From a checkpoint of a small mixture-of-experts model trained on Wikipedia: 2464 steps.
Below are experts of layer 2 (counted from 0) of a mixture-of-experts language model. Rows are named router (the router's row for the expert) and show model dimensions 392-447. Each number is 128 + 32 x the weight over its row's rms, rounded and kept within 0 to 255. Numbers have three digits each.
After each expert's rows: "mostly gets" lists some tokens that are sent to it at least half of the time; "gets" lists some tokens that make up at least twice as much of what it gets as of all text. This comes from a sample of Wikipedia text that the model never trained on. Tokens count by the router's weight.

# expert 55
router:185075107147177249074102097150102163145075141121114090111124151105110207193155125112101204099090176135108138106115173155117079111148125104118077147119135110135017143207
mostly gets: "\n", "\n ", " '", " —;", "present", " (#"
gets: "\n", "\n ", " 0", " (", " 2", " one"

# expert 2
router:110123125110167183153124125112180166151140094062072157123136143121148140139152122125177159166130085140080147166021107142103104114114079115110089151078134158111081152172
mostly gets: " |", "|", " —;", "|---|---|---|---|", "|---|---|", "};"
gets: " |", "|", ";", " -", " –", " —;"

# expert 14
router:111121166107149058159160141133091143121145089082204144158119137153137113099122140129121201141108098115171139138107182201075183098135215138116118082132176174066154153132
mostly gets: " new", " this", "ated", " due", " local", " similar"
gets: " (", " new", " her", " this", " his", " due"

# expert 47
router:154164095156090152108136135063170142101119102108195134121096132103096138120112173132106174131139125116082133097132130128085111144140126077144119114180161131114108123110
mostly gets: " served", " co", " non", " MPC", "′", " high"
gets: " |", "|", " 0", " he", " He", " was"

# expert 34
router:162054116111161139084059159110130121116125132118120102055147156113113088130112159086097117072085191114183111135117192164074071132144209140078144137131121119151150129138
mostly gets: "|", " •", "_{", "^{", " $", "{"
gets: "-", "\n", "|", " •", "^{", " $"

# expert 1
router:124096080094141112127143157096137099149139155071084094152163135149132136194112115122111148062152090115139143105129133144122080137156120211174140127149080210172100116111
mostly gets: " In", "In", " named", " won", " called", " in"
gets: " in", " the", " In", "In", " 1", " won"

# expert 54
router:107097180162081087094126135105150115125071088129118130076149146107157114096173089080171160114111142113134111172129186086167145108122083136106106142110091139118136088116
mostly gets: " de", " San", " North", " De", " El", " Michael"
gets: " |", ".", " de", " to", " North", " San"

# expert 60
router:115064103054132162155086122024167157108147128125125139125107141150073129141181094131166129127086136117137158169075147102129151122111125213172163124058088109101132085177
mostly gets: " John", " William", "See", " Robert", " Charles", " Don"
gets: ".", " |", "N", " John", "=", "W"

# expert 10
router:144102149089134138112142160145109145095138132123109080126122100117131191137132142200120155089099152102078113184158117101141117108135152079093126122121144125081091129051
mostly gets: " which", " This", " when", " these", " them", " or"
gets: "|", " and", " which", " the", " it", " this"

# expert 11
router:121098154168110137131115146176160089125129027137158061159155167160147195076174151119192145126091148074107140111140144121124099125136126148177111095145144101190103143128
mostly gets: " he", " It", " He", " she", " This", " She"
gets: " he", " It", " He", " it", " she", " they"

# expert 5
router:106109063121152092092179114108132129149110123110174079129167109133124077152162172182135149134112171192162116125137115089091079204096162117121143175161153137143129125071
mostly gets: " her", " his", " its", "{", " including", " ;"
gets: " the", ";", " his", " and", " her", " its"

# expert 61
router:087144159140144139139157195125142079165120057159150085120102110087150105127063130126107156113162175089069096088142129105120135126124067163102087121161099186122118151066
mostly gets: " National", " only", " Liberal", " Royal", " former", " de"
gets: "-", " |", "|", " National", " only", " de"

# expert 9
router:060168130125107089131169142141158164131125081108105135155178155128176158125160186174132146169094112165092131060163038123097083145144149134117131094115135185151086134153
mostly gets: " her", " his", " His", " you", " their", " any"
gets: " the", " his", " of", "'s", " her", " a"

# expert 25
router:091106103177089052185099135138141099055115131129171177156127113181161098132101148118076155149139089144127189171161131102130140110080099079136119107069145105136138127126
mostly gets: " students", " others", "|---|---|---|---|", "|---|---|---|---|---|---|", " members", "|---|---|---|---|---|"
gets: " |", ";", " /", "%", " people", " 0"

# expert 32
router:151110125108065194157142170069139149079167176095148136058155156133068195179127088142173085143107113119130154040120205156142120113114075127129174113096146115148118134144
mostly gets: "-", " \"", "–", "shin", "ts", "ag"
gets: "-", "–", " \"", " (", "s", " over"

# expert 16
router:132163146134124121154126109163196143158165167118110135155177136188065149144078128061075094106124119129102107089158100166127142163129182096169138107145174170134094089064
mostly gets: ")", " was", "),", "\"", "\".", " been"
gets: ")", "\"", " was", "\n", " were", " is"

# expert 19
router:153175075199100104102116133143105185117130077108140111107136137191093159144122123104115100034135076171131165142149172111181165108119138135089074150121154094037104151066
mostly gets: " with", " under", " part", " along", " where", " without"
gets: " with", " and", " to", " by", " on", "."

# expert 18
router:138118162110055172190138120137179128068134155119094102167082132156141161128145100093102113127086106121125123107134157153161140125118087118122102081135073192139153097134
mostly gets: "'s", "'", " used", " became", " over", " considered"
gets: "'s", " in", " for", "'", " of", " a"

# expert 46
router:088177090132122040128087133159140150085135147111161155092099182105107142100113103047112127080187111117122093150095132159128049111162131092136064000165115045131060099194
mostly gets: " ", " 21", " 10", " 17", "11", " 11"
gets: " ", " 0", " 1", " 3", " 2", " 6"

# expert 33
router:129085060110073076121144115139126098158130069127141127065120127125176097134144119118172097094129153181075113133170082135090173148128120102048111159153146137113146159118
mostly gets: ".", ").", "\".", ".\"", " .", ".)"
gets: ".", ").", "\".", ".\"", ")", " ."

# expert 22
router:148135065045070159092127171152102068135149136144145088143122135136159123148101143036158073109112113083120160124121137100098129141138126122125135132098071155147146076163
mostly gets: " (", ":", "°", " +", "–", "_{"
gets: " (", ":", "–", ".", "°", " +"

# expert 44
router:145172121158146213130150158119128082131074138163208102117074166106157085160124109104143164167127107158096093147134134148213135043131123133111080130117148100090143175090
mostly gets: " He", " two", "\n", " mother", " three", ".\""
gets: "\n", " two", " The", " He", " three", "=="

# expert 8
router:148171167096153169135148135105161119091175148141078207113120128124125060142094117149077182155116077065116152143126175130125159138146138136164172163188136141037197173100
mostly gets: " not", " has", " been", " to", " would", " about"
gets: " to", " not", " in", " from", " was", " is"

# expert 7
router:104134092139130212118127110127146063118139155159097044099096132119058140122096067096147138120115153073201099158099101121091185176104137131159115121186108177119196132124
mostly gets: " ·", ")", " DF", " MPC", "History", " JPL"
gets: ")", " |", ";", "\"", " =", "%"

# expert 53
router:112123165143139181111095128118169120159077149119084137115074122086102184126193066093121104166173059119026114151095116127180085101136109149151111132154189149131188193160
mostly gets: " ", " but", " such", " known", " He", " him"
gets: " ", " such", " well", " he", " but", " He"

# expert 37
router:102112138122172104119108168165174178104097183143087064130146138108137215183103178113177077193104103169105189123168128103184129091104088118097129101085108098166182093174
mostly gets: " and", "/", " or", " /", " &", " some"
gets: " and", " a", "/", " or", " /", " the"

# expert 12
router:081122134121120115158178155145016112136106096111077119168117076125193119119134092137090149101135122148149108152137129164172136117137185118099107204145140142064147130064
mostly gets: " the", " The", " his", "The", " their", " who"
gets: " the", " The", "The", "'s", " his", " their"

# expert 20
router:165136123210067140178140130098155115168180111121127106061094133106120129183148100125185090105098086090057086108155167188169146148082094112151169113116154100158143146113
mostly gets: " then", " while", " since", " if", " :", " as"
gets: ":", ",", ".", " as", " was", " it"

# expert 48
router:137169166182139127108108143079121138097195125136104133132092106144105177164204101171136108127127179111104098167093074086145165085125070108089099086080078149098131107128
mostly gets: " a", " an", " with", " more", " than", " including"
gets: " a", " with", " in", " an", " of", " from"

# expert 30
router:148155126122135173178158083055151098145109123108147132139174124129135153137103083120124089080155128167104125139096132121120135142112122077117149186114109088149145137079
mostly gets: " was", " is", " be", " are", " have", " has"
gets: " is", " was", " be", " are", " were", " has"

# expert 41
router:121182092134132151073119148144093185110113128127124147133103113110131116139131130106155172164118162115057138178087162105100113142157099125105138159118097172101059093135
mostly gets: " January", " April", " March", " November", " December", " February"
gets: ",", "|", "-", " of", "),", " -"

# expert 52
router:088127158154102123088097125124139152178144211128086101096072192093165102140145078053159098120204186104080119147150069110070072190155226095109142114111134136176087116113
mostly gets: " 6", " 1", " 4", " 10", " 13", " 7"
gets: " 1", " ", " 2", " 4", "1", " 3"

# expert 29
router:127123198105085135150091097124111106109141138183157108158109131036135119094085120178062084209157114125128124167077131102087133144142143112076144150161097146145112123079
mostly gets: " \"", " '", " “", " USA", " (\"", " RUS"
gets: " \"", "\n", " (", " by", " that", " “"

# expert 31
router:190149108151103155183121134140078163174176174165183158117158177115139128187125141144123165082174172136135120152128055143152102107111097120124164173112110188138102173108
mostly gets: "8", "10", "16", "15", "14", "20"
gets: "s", "2", "'s", "5", "1", "4"

# expert 24
router:092131138099198119152116177098127137124136129108133096145168138099144123142151108124129145157143195147201072103111192147096183188162181148102168136079081175131151124175
mostly gets: " that", " first", " one", " second", " which", "="
gets: " that", " first", " one", " which", "=", " second"

# expert 28
router:148118118132159103114174191142097167122177129052148108104153135085088163137178215113098136158148117134092125153125149126113092147133163111126154076147194134048045121127
mostly gets: "u", " time", " along", "th", "year", "J"
gets: " the", "th", " time", "a", " United", "|"

# expert 63
router:160132146173058134098124129096129137153091170082134170098111131150171143185141162145154094075115109128113160126143116119111170119149106128158129131096152105153114101088
mostly gets: "In", " to", " during", " after", " when", " into"
gets: " to", " by", " on", " of", " as", " in"

# expert 35
router:126146120077167169067121112117119151133117148135072121169116114128163120133134048121117182137097109042144087144104150088110127142098124129081181133149118138124169148117
mostly gets: "==", "===", " ==", "″", " ===", "===="
gets: "==", "===", " ==", " ===", "====", "="

# expert 26
router:136122067058137160086129101130133123098200136126103106175199149114148106160109046153139107121093122119149126113173075105128121193160130188142064093136090092129154152177
mostly gets: " +", " At", " %", "present", "2023", " (#"
gets: " at", " for", " /", "N", "%", "/"

# expert 56
router:096092169127142107092158136156135173122096100123161102119148161157124124080078184092138124089155123146148112143120127154134108078158063118151064173147146141084127137080
mostly gets: " in", " of", " for", " In", " at", "In"
gets: " of", " in", " for", " at", " (", " from"

# expert 15
router:113126139122180110162071133145137109150126081074124096134144178155150122118177094165160093125161088106098090114146037103149121126098137071095124162120153112122114162110
mostly gets: " some", " several", " many", " four", " 50", " These"
gets: " 1", " 2", " 3", "000", "1", " 4"

# expert 57
router:166113136082108091090120113100092056175115175152119158178106146071093089116165093095102105139167151095165159162124098104115123150143115081118126193139139129133118114135
mostly gets: " MPC", " Genus", " Label", " near", " Lemmon", " Stadium"
gets: " in", " at", " Genus", " 2010", " 2002", " km"

# expert 49
router:148168137134137115107145166087082100160122059125084173119172078110142112110111156092127123100099136117146106141168149102061126158127182071126131131215134111127135147153
mostly gets: " its", " California", " Washington", " Government", " York", " officially"
gets: " the", "\n", " |", " by", " its", " a"

# expert 58
router:160118132121181124127135122139106192118102090073158099148126156197127203094170225169126098152191156157116144131154072075145184132105104097175158121122139065157100141148
mostly gets: ",", "),", " but", "\",", " and", "',"
gets: ",", " and", "),", ";", " but", "\","